{
  "router_score": "sigmoid",
  "init_std_router": 0.0198,
  "head_dim": 64,
  "rope_base": 93100.0,
  "init_std_o": 0.0,
  "batch_tokens": 65536,
  "seq_len": 512
}
Below are experts of layer 5 (counted from 0) of a mixture-of-experts language model. Rows are named router (the router's row for the expert), gate (a neuron's input weights, with its number), up (a neuron's input weights, with its number) and show model dimensions 80-159. Each number is 128 + 24 x the weight over its row's rms, rounded and kept within 0 to 255.
After each expert's rows: "mostly gets" lists some tokens that are sent to it at least half of the time. This comes from a sample of Wikipedia text that the model never trained on.

# expert 17
router [162 153 118 125 126 106 142 146 143  92 161 122 150 121  98 105 186 123 102 166 146 121 115 161 102 126 121 140 123 141 145 121 116 126 121  95 124 140  95 130 144 120 124  85 100 152 152 154 117 179 130 133 101 110 101 162 182 125 103  83 100 126 127 128 169 110 131 136 130 136  59 137 129 106 147 115 123 122  93  68]
gate4 [152 129 135 142 132 120 163  98 149 164 134 111 144 152 140 145 122 153 127 127 121  79 160 153 171 127 114 129 116  70 162 148 153 135 122 146 138 114 123 113 134 162 119 118 132 152 158  86 101 108 144 130 120 154 120 164 106 136 122  98 121 105  89 107 170 142 168 149 117 126 174 115 106 115 146 122  67 142 138 110]
up4 [123 100 124 101 131 143 132 122 147 161  83 140 140 130 155 106 121 125  96 150  86  81 107 164 126 126 165  91 107  98 101 180 117 130 129 146 104 120 169 116 130 142  94 150 112 137 154 135 103 101 187 126 138 137 128 137 120 138  99 171 123 153 107 132 103 143 121 131 133 103 159 186  89 160 116 145 142 157 115 146]
gate5 [ 85 137 110  82 123 123 112 112 167 113 147  94 148 118 132 102 169 137 149 122 121 128 104 146 117 133 123 173 118  75 112 116  86 100 126  89 141 160  99 130 154 146 129  82 145 109  91 148 147 147 145 108 123 114  91 157 158 134 147  76  79 127 116 132 114 154 135 104 107 172 157 163 131 120 169 121 136 115 104 135]
up5 [ 87  99 134 123 126 159 139 136 113 147 124 120 134 134 135 106 149 156 113 119 143 166 130  99 103 113 111 129 155  87 174 139 113 166 131  67 134 166 104 102 147 103  93 113 127 173 137 127 114 138 102 134 127 138  82 125  94 131 153 136 159 134 132 130 104 126 133 167 160  85 151  67 129  94 106 138 165 179 126 167]
gate6 [106 163 124 122 141 106 128 149 165 134 128 100 102 112 146 112 157 155  73 149 101 176 161 174 138 132 102 142  98 126 169 112 166 129 120 144  86 122 145 118 142 101 124 145  90  95 152 164 129  94 125 123 140 159 112 123  91 112 127 113 125 140  85 137 114 125 110 125 120 124 135 113 113  96 154 125 134 153  95 141]
up6 [147 103  99  98  98 136 133 129 103 129 126 140 165 116 112 144 136 107 118 175 136 158 102 164  98 102 123 148  87 145 127 144 122 144 164 115 166 136 173 146 165 127 173 138 148 118 115 125 112 139 154 102  92 107 121 111 133 123 106 124 140  96 115 152  99 123 114 123 148 134 129 132 117 164 136  48 107  97  92 147]
mostly gets: " John", " George", " David", " Paul", " Michael", " Robert"

# expert 26
router [131 158  85 129 127 169 141 103 105 130 137 103 153 163 117 148 109 176 145 112 176 148 145 107 130 162  90 159 110 146 159 131 108 141 113  85 115 132 106 126 122 131 128 120 141 159 111 127 109 102 111 142  77  95  83 142  96 154 106 103 135 124  92 128 161 117 124 154 126 158 135 165  83 148 113 133 100 121 158 138]
gate1 [136 134 169 136 118  93 158 157 107 125 109  97 130 126 129 126  79  94 124 110 146 104 132 117 137 105 141 138 127 133  97 129 108 134 134 125 120 117 156 141 129 150 169 129 111 133 150 124 114 174  92 172 137 132 113 108 141 113 121 138 119 137 159  83  96  98 140 102 141 116 143 169 126 136 164 114 142 101 152 113]
up1 [ 96 149  74 129 129 113 129 152 138 124 153 105 124  95 147 132 147 128 112 136  88 173 130 117 141 147 144 183  94 148 107 133 119  94 105  72 124 141  71 124 141 128  94 116 131 116 128 138 101 131 185 138 128 152 112 143 161 173 111  84  95 127 143 139 142 157 134 140 120 146 103 118 107 135 148 109 107 148 119 151]
gate2 [ 93 105 133 104 147 128 143 124 159 104 127 163 151 110 158 142 101 123 128  91 147 167 167 126 131  98 140 122 120 105 161 131 125 124  93 177  75 165  94 149 119 110 153 119 178 158 117 126 156 130 136 166 114 119 104 124  95 101  91 134 147 128 124 127 142 117 143 134  99 122 124 127 117 160 141 143 145 116 139 114]
up2 [129 114 206 121 139 128 122 154 148 126 123 162 145 141 107 119 146 143 120 102 130 104 121 128 126 137 117 110 152  87 130 163 127 141 108 136 124 115 144 123 138  90 105 129 116 103 144 118 103 136 139 149 165 150 137 102 123 104 123  93 133 142 168 158 180 145 158 132 132 152 147 119 115 131 138 144 115  89 127 161]
gate3 [142  98 128 134 152 120 111 179 103 122 118 155 122 140 136 115 118 117 149  74 111  82 140 171 149 128 142 127 135 118 139  83 147 103 119 118 133 132 123 109 156 111 105 144 157 105 108 130 135 104 128 170 122  98 111 140 142  81 151 112 133 145 121 171 126 113 198 149 133 128 103 129 104 129 110 146 118  93 141 139]
up3 [136 129 154 161 114  87 111 175 114 135  85 138 148 109 167 170 135 159 120 117 124 133  87 133 111 107 139 125  91 106  92 122 134 127 108 136 134 105 162 184 164 110 109 147 159 161 146  90 151 125 128 111 154 100 107 145  92 112 148 124  82 114 139 151 108  92 143 134 119 119 133 128 133 178 108 133  81 159 137 147]
mostly gets: " film", " album", " music", " song", " book", " cl"

# expert 25
router [149 131 116 103 129 114 176 125 161 134 130 157 124 156  99  96 157 152 151  72 109  93 128 142 126 117 127 139 164 151 144 139 134 142 125 107 118 101 134 145 111 133 105 112 119 156 140 153 143 147  87 147  95 116 118  98 167 146  87 109  77 117  93 160 178 103 128 162 131 136 106 203 136 113 123 123  80 156 149 118]
gate0 [109 154 132 108 137 147 105 101 144 153 124 119  88 129 106 127 165 142 142 124 103 129 134 112  82 120 168 105 174 164 121 156 103 143 136 126 119 137 125 120  99 126 141 143 104 137 113 189 109 139  74 144 119  99  55  71 103 141 175 154 148  75 122 144 135  83 140 130 119 115 115 164  76 135 114 115 119 147 158 146]
up0 [122 125 116 137  99 158 146 143 107 179 105 129 128 178 155  82 118 141 136 170 148 125 148  97 127  84 129 123 122 114 148 139 116 138 129 146 153 119 141 111 110 107 100 128 125 132 180 116 138 136 140 153 147 102 126 111 109 135 130 134 105 117 140  73 124  97 166 142 125 103 140 124  71 120 115 128 135  97 108 122]
gate1 [134 161 125 135 140 165 136 120 165 141  95 162 127  92 133 132 134 117 181 184 112 106 110 149 141 138 132 184 130  76 163 121 119 102 132 122 128 163 133 110 159 131 112 114 118 102 158 136 129 110 107 120  88 111 114 120 188  96 112 124 105 115 139 150 101 104 112 161  96 156 128 128 176 176  81 166 119 148 135 149]
up1 [123 125 128 137 101 110 130 145 127 150 128  94 161 160  86 129 154 138 147 114 135 123 105 154  99 139 111 125 152 101 142 170 100  92 111 133 128  78 126 106 116 124 154 139 178 122  94 164 138 166 157 116 116 127 121 112 160 114 193  73 157 102 146 141 135 109 106  73 143 112 111 156 129 100 159 114 118 100 108 160]
gate2 [134 103 127 131 115 112  87 141  92 109 134 101 122 141 137 130 167 142 126 103 112 160 124 139 121 123 118 122 121 101  97 131 128 110  82 125 117 135 115 138  97 126 159 135  99 169 131 134 154  94 140 173 144 132 198 110 134 144  73 143 108 120 133 127 134  83 150 136 121 140 119 110 138 144 145 139 114 152 131 140]
up2 [106  94 129 143 121 127 150 162 140 124 126 120 178 136 155 128 126 114 124  82 119 106 149 100 154 133 133 109 115 128 132 172 157 144 164 119 160 155 133 108 165 152 183 137 150 127 105 122 114 133 111 111 115  88 130 141  93 130 133 155  64 161 154 126 178 130 103 128 171 143 110 154 168 138 120 115  98 150 142 120]
mostly gets: "In", " during", " up", " in", " would", " over"

# expert 0
router [152 119 130 121 136 148 128 122 144 122 152 133 140 164 145 104 134 155 132 121 112 140 117 142  80 135 147 166 116  98 181 136 122 128 119 110  88 113 100 120 135 141  96 138 114 122 104 129  96  90  98 131  82  93  99 136 105 164 156 104 140 176  94 125 135 133  99 167 150 136 103 161  92 155 114 142 122 130 125  81]
gate8 [139 155  62 150 172 153 121 132 133 104 163 150  83 158 117 139 110 147 144 150  59 128 156  98 135 118  77 126 100 113  93  90 140 150  93 134 106 126 115 121 155 130 109 115 136  99 149 137 115 145 118 140 104 156 170 141 145 110 117  91 134 132 136 132 156  73 123 109 137 148 132 157 118  75 116 128 158 129 128 162]
up8 [131  82 141 127 137 155 144 148  83 153 119 109 125 172 172 144 127 106 141 146 136 163 130 104 119 142 104 154 102 162 123 174 138 111 113 136 158 122 135 131 153  59  89  65 141 162 104 130 142 116 123 138 146 119  93 109 126 120 150  99 145 153  86 129 130 130  95 137 123 142 122 126 176 149 149  94 105 123 153  92]
gate9 [171 111 154 115 126 117 105 134 120 101 124 161 146 132 103  96 124 127 116 122 131 114 118 146 135  99 160 130 112  93 135 153 152 140 142 161 150 134 122 117 127 181 112 105 191 116 117 131  54 155 106 165  84 133 134 151 154 150 170 116 117 150 177 150 167 151 110 121 109 147 133 130 103 154 138 127 111 149  76 132]
up9 [ 98 164 122 121 156 111  99 145 125 152 125 162 116 147 127 132 128 115 152 103 180 107 135 147 123  54 116 123 178 130 202 120 123 169 124 140 106 139 146 122  97 130 124 135 143 154 130  80 105 136 139 108 169 102 119 111 132  82 149 120  94 125 159 133 132  94 124 139 133  63  95 104 102 123 135 136 146 171 125 166]
gate10 [127  97 140 130 134 131 137 126 111 106 112  96 172 152 120 130  95 149 134 121 126 147 134  76 114 159 139 108 116 125 127  85 138 111 109 122 160  99 153  95 111  96 162 121 132 135 115 121 111 124 145 189  76 110 125 132 127 123 151 150 136 137 125 147 132  92  76 131 131 146 133  78 159 134 111 152 156 106  92 164]
up10 [111 142 130 107 119  75 163 147 100  88 158 109 121 152 160  94 133 114 107 167 135 152 106 141 173 114 164  99 105 157 106 142 141 127 109 108 147 110 111 161 122 141 107 152 142  83 115 128 117 139 129 145  94  96  81 114 116 139  93 125 123 130 122 152 126 128 138 117 124 161 115 130  86 128 117 126 130 129 151  94]
mostly gets: "ted", "ated", " new", " known", " 2016", " used"

# expert 11
router [117 116  93 137 153 111 132  95 175 135 127 110 141 169  69 106 142 160 123 108 156 147 132 132 134 135 109 142 139 142 110 145 145 108 155 133 128 137 126 150 139 106 128 109 123 156 164 133  95 146 129 134 124 108  90 134 130 164  93 118 119  98 115 138 139  80 140 107 110 138  87 149  79 136 106 146 118 146 120 124]
gate8 [155  80 132 102 112  86 108 140 130 110 152 118 120 119 130 121 133 150 105 125 133 140 127 113 130 119 151 128 141 166 123 139 150 128 140  73 125 143 134 135 155 158 134 132 166 177 115 143  95 144 127 130 167 131 114 148 140 109 102  87 166 107 101 158 160  99 103 123 133 124 158 142 156 148 111 119 131 125  85 170]
up8 [117 149 129 115 125 127 158 108 125 112 133 140 174 177 129 131 105 147 106 125 119 139 168 110 101 155 120 107 107 140 168 141 172  99 131  97 131  96 114  99 131 177 157 142 145 105 174 127 106 119 117  97 107 107  94  94 133 116 104 117 126 149 130  76 127 194 158 133 138 119 132 138 162 131 126 111 116 127 112 137]
gate9 [114 130 178 108 189 154  76 103 103 112 147 138 146 159 122 133  66 155 137 186 147 115 145 120  97 106 149 110  99 119 113 116 119 139 144 151 116 107  98 120  81 110 153  99 105 158 158 121 121 140 167 129 120 146 107 142 122 133 138 148 124 122 158 126 133 131 150 109 121 117 109 111 114 145 129 109 107 131 133 148]
up9 [132 149 113 120  87  94 145 152 116 161 133 145 203 141 107 114 123 101 113 142 135 143  91 121 132 127  92 150 143 127 134 131 130 151  94 123 125 155  98 136 127 101 130 162 122 113 154 150 130 129 101 181 187 145 104 139 133 175 113 133 165 153 132 103  75 113 133 121 103 170 151 102 115 119 127 143 136 137 107 140]
gate10 [ 72 142 106 113 123  99 126 111 132 137 163 126 136 214 149 130 129 136  80  96 140 128 139 130 118 118 142 144  92 128 125 123 120 106 114 148 132 175 130 199 127  92 117 136 143 150 104 128 105 148 113 118 141 151  91 143 126 167 135  54 115 105 126 105 148 131 111 136 140 104 179 146 129  96 111 127 116 153 159 114]
up10 [111 134 147 108 166 120 135 150 135 114 107 109 103  92 124 128 146 188 165 106 140 131 109 142 107 136 137 125 156  92 128 133 136 129 192 102 114 127 147 131 177 170  93 138 148 113 109 111 141 179 117 113 106 167 166 137 132  90 108  95 108 107 121 147 112 146 116 136 100 134 143 168 130 127 137 117 108 104 137 151]
mostly gets: " part", " game", " line", " final", " use", " end"

# expert 3
router [111 152 158 130 119 133 122 102 175 116 116 100 150 171  78 104 163 154 141 118 145 152 116 126  97 119 119 134 127 163 143 140 104 110 127 137 136 138 113 145 110  97 109 140  92 129 163 138 137 132 132 166  91  77 113 111 153 196 129 149 114 137 117 119 152  92 118  96 111 143 106 126 113 134 116 114 126 156 141 120]
gate2 [185 142 131  93 148 115 151 192 151 136 139 168 137  97 124 139 104 105  96 122  98 132 142 138 114 121 114 168 113 108 111  96 106 129  72 139 101 147 146 135 142  96 175 111 126 122 133 161 126 124 150 169 162 113  82 101 105 102 110  93 121 106 114 112 105 120 152 138 158 112 133  96 147 107 112 163 100 138 104 158]
up2 [124 120 124 114 146 123 181 135 154 106 171 161 135 149 126 120  73 129 108 112  97  89 131 121  73 124 101 143 112 113 137 131 130 157 147 142 121 168 111 121 133 129 159 135 111 145 139 157 125 112 104 151 164 160 152 140 146 135  95 105 170 170 130 133  86 129 135 108 141 137  67 111 114 141  72 145  94 139  98 143]
gate3 [144 131 128 141  93  87 124 112 135  93  84 118 150 136  76  95 141 117  88 210 115 128 122 120 140  77 110 108 128 144 125  97 152 137 132 109 124 131 123 106 139 126 142 163 105 112 135 152 110 161 154 150 130 162 146 148 131 105 156 134 174  92 131 159 124  89 172 117 125 152 110 155 114 122 156 137 149 147  89 186]
up3 [109 144  95 120 102 104 158 106  85 131 101  75 165 106 104 106 168 106 121 137 133 189 132 112 154 138 144 122 121  75 133 129 164 113 110 126  99 116 138 123 122 136 128  96 118 118 141 155  81 142 139 100 150 178 145 138 128 107 150 131  65 167 105  87 118 158 123 122 145 143 138 128 115  92 124 119 126 149 101 135]
gate4 [108 144  97 130 124  60  83 139 164  92  90 101 159 120 144 129  93 138 102 102 124 125  85 114 126 114  99 169 156 111 160 115 165 147 108 117 159 133 128 144 148 149 111 130 117  88 171 124 110 121 156 175 121  69 131 101 174 142 134 127 102 132 133 131  97 126 119 164 164 186 148 134 116 152 135 156 141 136 127 132]
up4 [145 133 103 142 131 136 155 155 143 129 101 116  93 114 110 164 114 187 131 110 132 156 138 152 143 112 118 111 109 163 155  88 108 154 151 139 131 116 106 120 139 116 150 138 127 102 157 108 141 127  95 119 143 101 127 118 119 124 120 117 115 148 135 128  98  92 131 114 131 126 143 153 147 137 107 140 156  71 117 114]
mostly gets: "ation", " film", " series", " team", " city", " School"

# expert 18
router [ 92 123 144 113 125 145 148  97 123 169 135 110 152 184  85 134 124 167 165 113 149 117 119 151 105 109 110 122 120 133 152 159 155  93  83 133 120 140 112 116 139 110  92 140 133 152 137 139 164 107 132 157 100 127 126 162 172 134 130 117 109 146 105 147 149 134 159  92 179 150  91 150 106 155  94 163 113 141 122 105]
gate2 [125 103 143 133  76 112 106 111 109 123 114 129  98 126 127 180 130 126 132  79  98 118 139 171 179 110 142 157 126 111  93 137 135  97  84 128 147 149 123 154 198 122 149 136 174 153 107 150 106 123 115 158 111 134 138 117 142 135 112  83 143 111  87 151 108 143 148 135 121 122 175 133 132 144 170 137 114  86  99 109]
up2 [151 102 149 146 144  94 122 106 166  75 129 115 150 122 128 133 137 139 144  98 128 141 112 143 144 143 123 131 190  85 136  97 141 109 124  87 122 121 133 153 121 125 152 163 179 117 164  92 115 109 130 158 121 152 136 130 156 146 160 206 118 128 132 163 113 127 108 148 136 138  80 114 120 138 160 101 123 117 165  98]
gate3 [133  99 143 129 146 140  97 158 140 104 138 106 113 131 129 183 149 129 151 133  70 105 123 136 113 144 157 151  98  99 147 143 150 113 112 148 133 142 115 139 137 138  96 140  93 128 146 151 115 131 156 128 102 157 110 131 147  94 123  80 138  91 156 119 123 138 134 153 138  97 115 186 120 109 120 106 167 122 161 128]
up3 [136 177 144 119 153 168  88  77 130 132 129 135 139 139 127 100 125 139 141 134 121 121 154 147 163 116  90  96 144 140 133 139 143 132 117 135 138 147 127 140  91 145  94 164 109 137 139 123 136 139 135 129 121 143  90 126 128 115  84 147 107 117 119  69 118 136 108 153 148  68 136 130 122 129 101 128 128  82  78 144]
gate4 [123 107 113 123 172 105 133 119 161 153  96 154 156 136 162 160 102 130  53 117 129 169 131 114 145 172  96 129 100 125 118 131 176 135 119 111 125 157 121 136 116 130  90  97 145 150 144  78 125 163  95 110  93 135 115 101 141 110 145 118 102  76 151 121 139 149 126 139 124 163 107 123 143 139 130 115 128 124 128  78]
up4 [107 105  73  90 170 124 160 168 132 137 150 141 141 107 122 143  65 169 146 148 135 164 128 152 112  97 125 128 151 143 126 153 152 147 120 155  83 147  84 100 115 157 158 157 124 138  91 101  91 105 165 134 114  98 130  95 111 106 137 117 111 116 100 130 137 118 115 158 161 111 162 120 146 124 123 146 105 147 153 105]
mostly gets: "%", " they", "ons", "ies", "ts", " years"

# expert 7
router [129 124 119 137 137 134 168 145 136  79 143 144 136 181 169 108 164 135 141  93 105 147 124 135  66 103 127 146 130 108 158 149 110 100  87  96 126 105 111 147 113 115 119 145 115 160 103 148 109 127 114 116  82  99 116 146 133 121 135 131  91 166  83 110 157  68 110 131 158 126 157 137 139 102 107 141 145  87 114 117]
gate7 [133  52  98 117 147 158 162 162 137 104 132 130 109 156 135 133 161 110 179 169 132 154 137  95 125  96 138 141 105 142 145 119 109 120 121 142 100 145 147 131  99 128 117  99 119  88 141 117 122  95 113 101 178 113 115  89 163 165 123 123 123 111  67 112 124  97 108  90 163 155 163 115 132 121 115 149 121 137 133 105]
up7 [ 88 123  79 127 160 100  57 167 118 130 147 134 168 160 131 127 170 140 181 100 103 166 155 135 151 132 116 135 111 128 113 114 132 148 118 151 126  87 130 148 120 152 109 131 133 124 158 120 149 122 128 111 160 190 177 144 158 137 144 118  86 110 101 159 114 101 116  92 110 141 140 117 127 111  89 135 130 125 157 151]
gate8 [140 113 121 167 122 160 107 105 126 107 138  96 131 134 131 117 180 170 145 157 106  87  92 163 138  95 109 108 122 166 151 102 129 125 120 135 134 129 116 126 136 124 134 112 127 122 150 115 109 145 114  99 129  94 108 124 170  83 116 121  86 132  82 110 145 131  84 121 108 140 152 160 185 121 137 156  95 155 121 157]
up8 [138 105 112 118 114  85 147 137 143 108 104 114 119  91 141 132 127  89 105 120 141  87  92 149 143 145 151  95 154 136 121 153 103 144 133 116 150 152  78 133 115  86 121  83 135 173 115  92 180 157 124 160 151 177 174 121 131 134 140 127  97 121 139 165 146  98 117  91 106 128 138 107 134 123 156 107 140 111 141 127]
gate9 [133 152  98 136 131 112 196 135 102 164 115 111 139 188 147 116  96 123 130 131 115 141 175 115  80 112 149 139 121 105 129 140 106  97 141  88 139 139 153 120 148  96 116 102 136 123 124 165 185 152 119 141 135 122 121 146 129  96 153 138 116 167 116 124 148 107 145 208 148 158 119 128 156 147 114 118 153 117  95 142]
up9 [157 140 133 113 128 157 119 154 136 116 122 142 128 136 155 126 111 151 129 188 101 105 125 149 116 133 138 144 115  98 172 136 143 142 124 103  88  82 128 141 107 104 121 106 137 112 145 115  66 111 151 114 118 131 132  92 157 136  93  93 125 172  95  86 139 177 152 146 114 122 101  68  98 113 197 130  78 117 160 160]
mostly gets: " 0", " 1", " 3", "2", "5", "1"

# expert 31
router [107 156 161 126 116 131 117 135 116 124 159 128 130 132  80  96 142 169 128 122 114 117 136 134  40 113  89 127 145 148 176 117 102 145 122 130 104 132  73  78 151 104 157 137 105 136 114 152  88 152 134 129  49 149 109 138 141 162 125 141 100 148 101 125 128 120 122  98 131 150 104 162  99  97 115 135 112 136 136 141]
gate2 [121 139 131 132 101 159 118 117  72 108 109 154 126 157 174 106 120  81 164 139 123 150  96 124 109 154 148 160 120 101 115 148 102 169 154 152 118 148 136 104  88 145 136 152 129 121 119 144 120 134 114 144  82 105 153 168 131 135 124 105 148 152 154 133 122  69 134 167 144 127 129 154 106 146 134 113 140 136  96 115]
up2 [161 119 136 105 128 124 139  97 118 144 174 157 129  88 102 150 151 142  96  97 160 137  94 137 174 146 103 163 102 141 148 146 150 107  89 147 136 119 161  70 145 136 169 108 114 146 133  80 155 103 143 156 121 118 144 173 106 115 110 124 109 102 102 106 111 107 139 147 136  96 143  81 114 106 126 177 136 123 139  74]
gate3 [103 109  93 141 146 151 118  86 110  79 131  96  83 135 122 133 151 125 118 114 150 119 121 162  93 100 114 127 130 133  98 157 148 185 104  90 117 131 135 133 149 132 171 159 116 139 161 180 115 130 122 141 140 123  71 123 110 121 152  88 104 129 147 169 168 106 135 155 163 101 140 120 121 156 131 139 118 101 130 138]
up3 [124 139 153  97 109 137  73 111 130 126 150 164 163 127  94 137 157 151 140 141 158 137 146 161 113 126 119 130 110 125 146  96 106 178 149 111 184 119 124  84 103 170 141 130 125 121 175 123 131 162 126 153 115 128 101 132 127 112 122 123 146 165 204 130 144 125 139 132 134 131 131 111 104 129 105 142 122 118 106 153]
gate4 [104 148 109 148 147 142  94 127 163 137  80 141  89 107 158 160 156 135 133 174 111 144 152 148 174  98 135 135  99 133  72 114  96 137 117 109 104 138 113 142 142 130 157 134  91 127  77 135 123 144 121 148 133 138 115 127 145 113 145  64 108 142 136 126 112 117 205 147 134 145 143 151 113 137 108 137 132 108 112 135]
up4 [183 108 114 117 104 142 143 128 135 150 139 134 100 138 121 126 110 121 157 117 150 134 138 129 168 127  77 113 115 134 114  97 149 142  90  91 124 137 177 131  98 134  95 134 151 110 147 107 202 163 123 129 159 124 138 129 120  95 172  93 114 144 109 128  91 132 182 116 118 156 135 166 116 147 109 158 115 162 106 136]
mostly gets: "ley", "ville", "ton", "ford", "t", "an"

# expert 12
router [141 170 129 134 115  98 125 127 115 110 171 132 113 119 118 146 158 149 187 111 157  94 118 127  92 146 130 130 151 120 156  88 132 125 101 162 146 109  94 141 126 134 115 148 114 136  99 138 129 122 169 153  92 115 140 147 138 144 157 129  73 137  64 128 140  74  85 131 149 131 128 152 136 130 128 147 131 105 133  98]
gate1 [128 123 109  95 128 102 107  91 121 128 121  80 111 128 105 128 120 150 113 133 138 143 144 147 174 100 131 153 106 158 161  57 116 152 111 107  96 108 103  86 111 130 162 124 147 155 170 134 126 129 124 142 108 103 102 124 135 119 109 124 115 155 122 121 129 150 191 175 127 131  97 158 110 129 174 180  84 125 144 128]
up1 [134 133 135 106 156  89 112 135 148 130 139 146 161 143 135 104 134  84 133 151 104  85 114 125 137  85 116 153  96 104 155 104 120 124  69 139 145 124 123 145  86 143 143 107 158 109 109 112 174 152 159 112  98  94 147  94 168 163 152 158 116 108 100 101  97  99  90 144 117 151 166 181 133 137 134 154 126 139 107  95]
gate2 [112 127 137 132 120 136 168 142  89 131 128 114  99 136 126 144 162 114 119 176 126 148 115 174 110 131 144 157 111 154 158 119 120 134 122 112 114 166  84 108 128 139  87 136 129 131 127 136  93 119  95 128 138 102 126 160 129 118 102 162 183 108 147 134 117 121 122  93  82 104 129 122 120 155 111  91 176 123 109 155]
up2 [120 154 161 141 127 124  84 126 174  86 104 122 107 154  87 154 134  91  66  96 119 141 128 146 124 137 105  97 134 138 118 142 149 100  89  99 122 118 140 127 134 115 122 124 119  87  98 159 124 129 165 107 131 122 137 128 141 110 146 135 185 151 162 131 115  97 109 137 120 105 125 129 136 142 121 148 162  69 106 139]
gate3 [ 82  79  98 123 141 129 111  99 154 132 143 116 134 131 110 158 146 104 159 109  78 102 127 150 143 137 157 148 151 144 117 137 124 150 105 125 131 127 131 100 154 151  74 114 195 146 136 153 119 145 136 135 107 117 164 165 123  70  94 123 134 135  95 142 150 123 120 119 127 132 130 146 118 155 133 122 112  52 118 140]
up3 [131  78 183 167 101 106 172 139 116 136  86 124 147 135  99 105  97 151 129 168  97 136  99  83 129 127 151 108 145  65 119 148 143 175 112 111 122 113 101 115 129 127 162 180 138 133 121 152 163 108 123 133 144 128 125 111 110 134 109 133 116 165 161 109 160  82 145 110  90 123 109 121 117  94 152  65 154 110 138 113]
mostly gets: "ya", "ina", "u", "ana", "ia", "ko"

# expert 29
router [118 110  92 124 114 132 163 129 141  98 157 130 129 165 173 147 165 102 117 118  96 137 138 155  94 117  97 163 116 130 127 134 111 148 100 102 103  99 101 143 109 106 139 139 100 130 110 148 110 133 126 155  98 121 116 135 147 123 106 132  93 111  94 107 145  87 110 113 131 103 158 120 147 109 129 111 135  81 111 137]
gate6 [128 120 133 178 153 109 110 149 148 106 129 110 169 126 151 153 142 108 168 114  85 101 110  92 109 142 105 125 117 118 112 153 118 151 137  78 131 136 139 162 195 135 154 144 158 147 132 105 156 136 120  60 117 128 121 114 127  89 110 116 146 128 132 118 165 101  96 127 137 147 115 166 145 140 149 141 141 177 128  90]
up6 [152 146 110 163 104 112 112 145  98 104 146 111  71 144 128 125 151 149 109  82 112 157 140 112 162 165 131 140 123  93 133 134 109 118 123 149  83 132 157 145 160 128 151  88 120 141 149 128 113 115 143 145 138 143 144 158 102 148 127 113 127 140 176 112 173 116 129 127 137 137 118 127  50 112 142 124 143  82 146 120]
gate7 [204 128 149 104 112 125 137 110 140 147 140 132 163  81 112 128 120 109 123 103  96 111 144 147 114 160 128 161 157 105 143  47 162 130 143 163 133 126 140 107 137 141 148 132 102 133 102 107 141 131 121 135 105 156 123 128  96  99 147 156 134 152  99 181 141 133 123 111  94  99 113 123 135 147  98 114 167 154 140 113]
up7 [101 112 134 144 135 168 113 151 109 151 120 117  76 163  81 130 138 144 117 121 116 143 100 127 157 142 103 129 150 169 151 151 161 116 114 165 141 127 147 112 147 123 112 134 121 133 147 107 104 119  90 152 106 159 171 143 116 123  96 130 127 164 169 180 122  97 112 116 124 113 157 190 130 154 123 121 127 135 181 109]
gate8 [100 143 127 148 143 129  83 144 140 118  93 112 162 124 174 170 163 129 119 151 149 123 178 118 121 152 133 129 120 148 134 115 114  94 145  75 130 147 121 137 131 142 112 116 119 132 133 183 124 159 143 108  84  87 101 112 154 120 132 165 118 160 129  92 111 110  99 132 114 120 112  97  80 129 125 151 123 106 140 129]
up8 [126 152 137 117 130 138 157 140 129  92 129 144 140 124 100 137 119 134 112  98 157 173 128 106 190 120 142 145 129 133 173 132 148 133  97 130 148 160 113 102 127 159 142 151 151 131 113 149 173 103 114  99 105 130  88 148 162 112 121 116 144 154 100 161 170 117 128 139 115 111 142 107 107 123 116  95 177 114  84 133]
mostly gets: " 3", " 1", " 2", " 6", " 5", " 4"

# expert 23
router [166 133 141 151  94 135  92 178 111 107 160 149 118 145 124 113 154 104 122 108  83 158  92 136 123 120  97 115  92 121 146 125 135 108 114 168 126 169 160 150 127  74 128 139  92 171 119 137 119 120 129 140  95  89 123 122 154 160 120 102 127 134 115 168 119  75 112  88 184 141 113  98 120 143 111 146  93 125 143 100]
gate6 [117 120 107 147 131 123 119 124 118 129 128 165 114 138 125 110 147 125 117 142 144  96 110 101 108 100 115  95 136 155 117 113 170  82 104 140 149 179 121 120 115 173 129  94  92 181 150  87 162  84 171  95 120 138 156 106 167 131 151 150 100 178 105 141  85 141 128 124 116 121 153 158 103 159  69 129 122 126  87 133]
up6 [129 135  90 157 149 120 136 150 169 119 115 111 148 146 143 122 115 175 183 162 138  93 126 118 166 128 123 138 130 148 128 153 138 160 121 108 152 145  99  66 135 150 113 119 139 129 142  94 137 121 116 108 105 138 134 129 177  90 147 188 121 123  84  87 112 143 140 110 140 115 118  99 169 170 113 131 110  99 125 123]
gate7 [138 130 132 115 146 145 128 127 134 116 126  84 107 139 127 100 115 170  99 138  99  98  75 143 113  78 115 163 132 126  96 169 118  96 156 110 129 151 101 142 117 115 143 150 138 123 106 119  78 179 123 125 174 124 105 148 116 120 129 106 162 102 135 127 127 116 118 112 141 220 102 143 144 124  95 146 122 126 115 130]
up7 [124 108 169 123 142 108 112 119 143 125 151 122 104 110 129 153 137 148 109  91 139 165 120 134 144 123 127 169 137 125 124 110 133 114 127 131 122 105 137 125 129 132 118 122 114 136  85 136 132 136 102 155 135 132 148  85 139 129 130  92  67 135 113 150 151 138 174 123 110 153 114 143 158 151  47 119 163 105 108 162]
gate8 [109 161  67 102 137 129 118 154 132 165 133 110 146 139 127 146 126 134  92 140  85 171 123 157 136 110 123 156 155 117 132 136 107 141 125 128 110 140 153 104 116  83 145 137 116 160 164 144 128  97  99 136 136 129 162 185 124 133 114 162 110 193 142 139 102 122 118 128 164 109 113 140 105 106 131 115 125 144  87 140]
up8 [145 153 126 133 117 132 169 102  97 146 114 130  82 100 151 137 154 117 128 129 123 136 145 136 109  77 131 133 134 117 114 120  94 119 177 138  78 153 155 186 166  95 121 175 118 104 141 113 109 143 125 115  93 141 123 138 143 153  97 126 135 171 169 152  81 138 117 142 120 144 135  86 135 103 164 183 142 108 144 123]
mostly gets: "\n", ")", "  ", "]", " al", "\""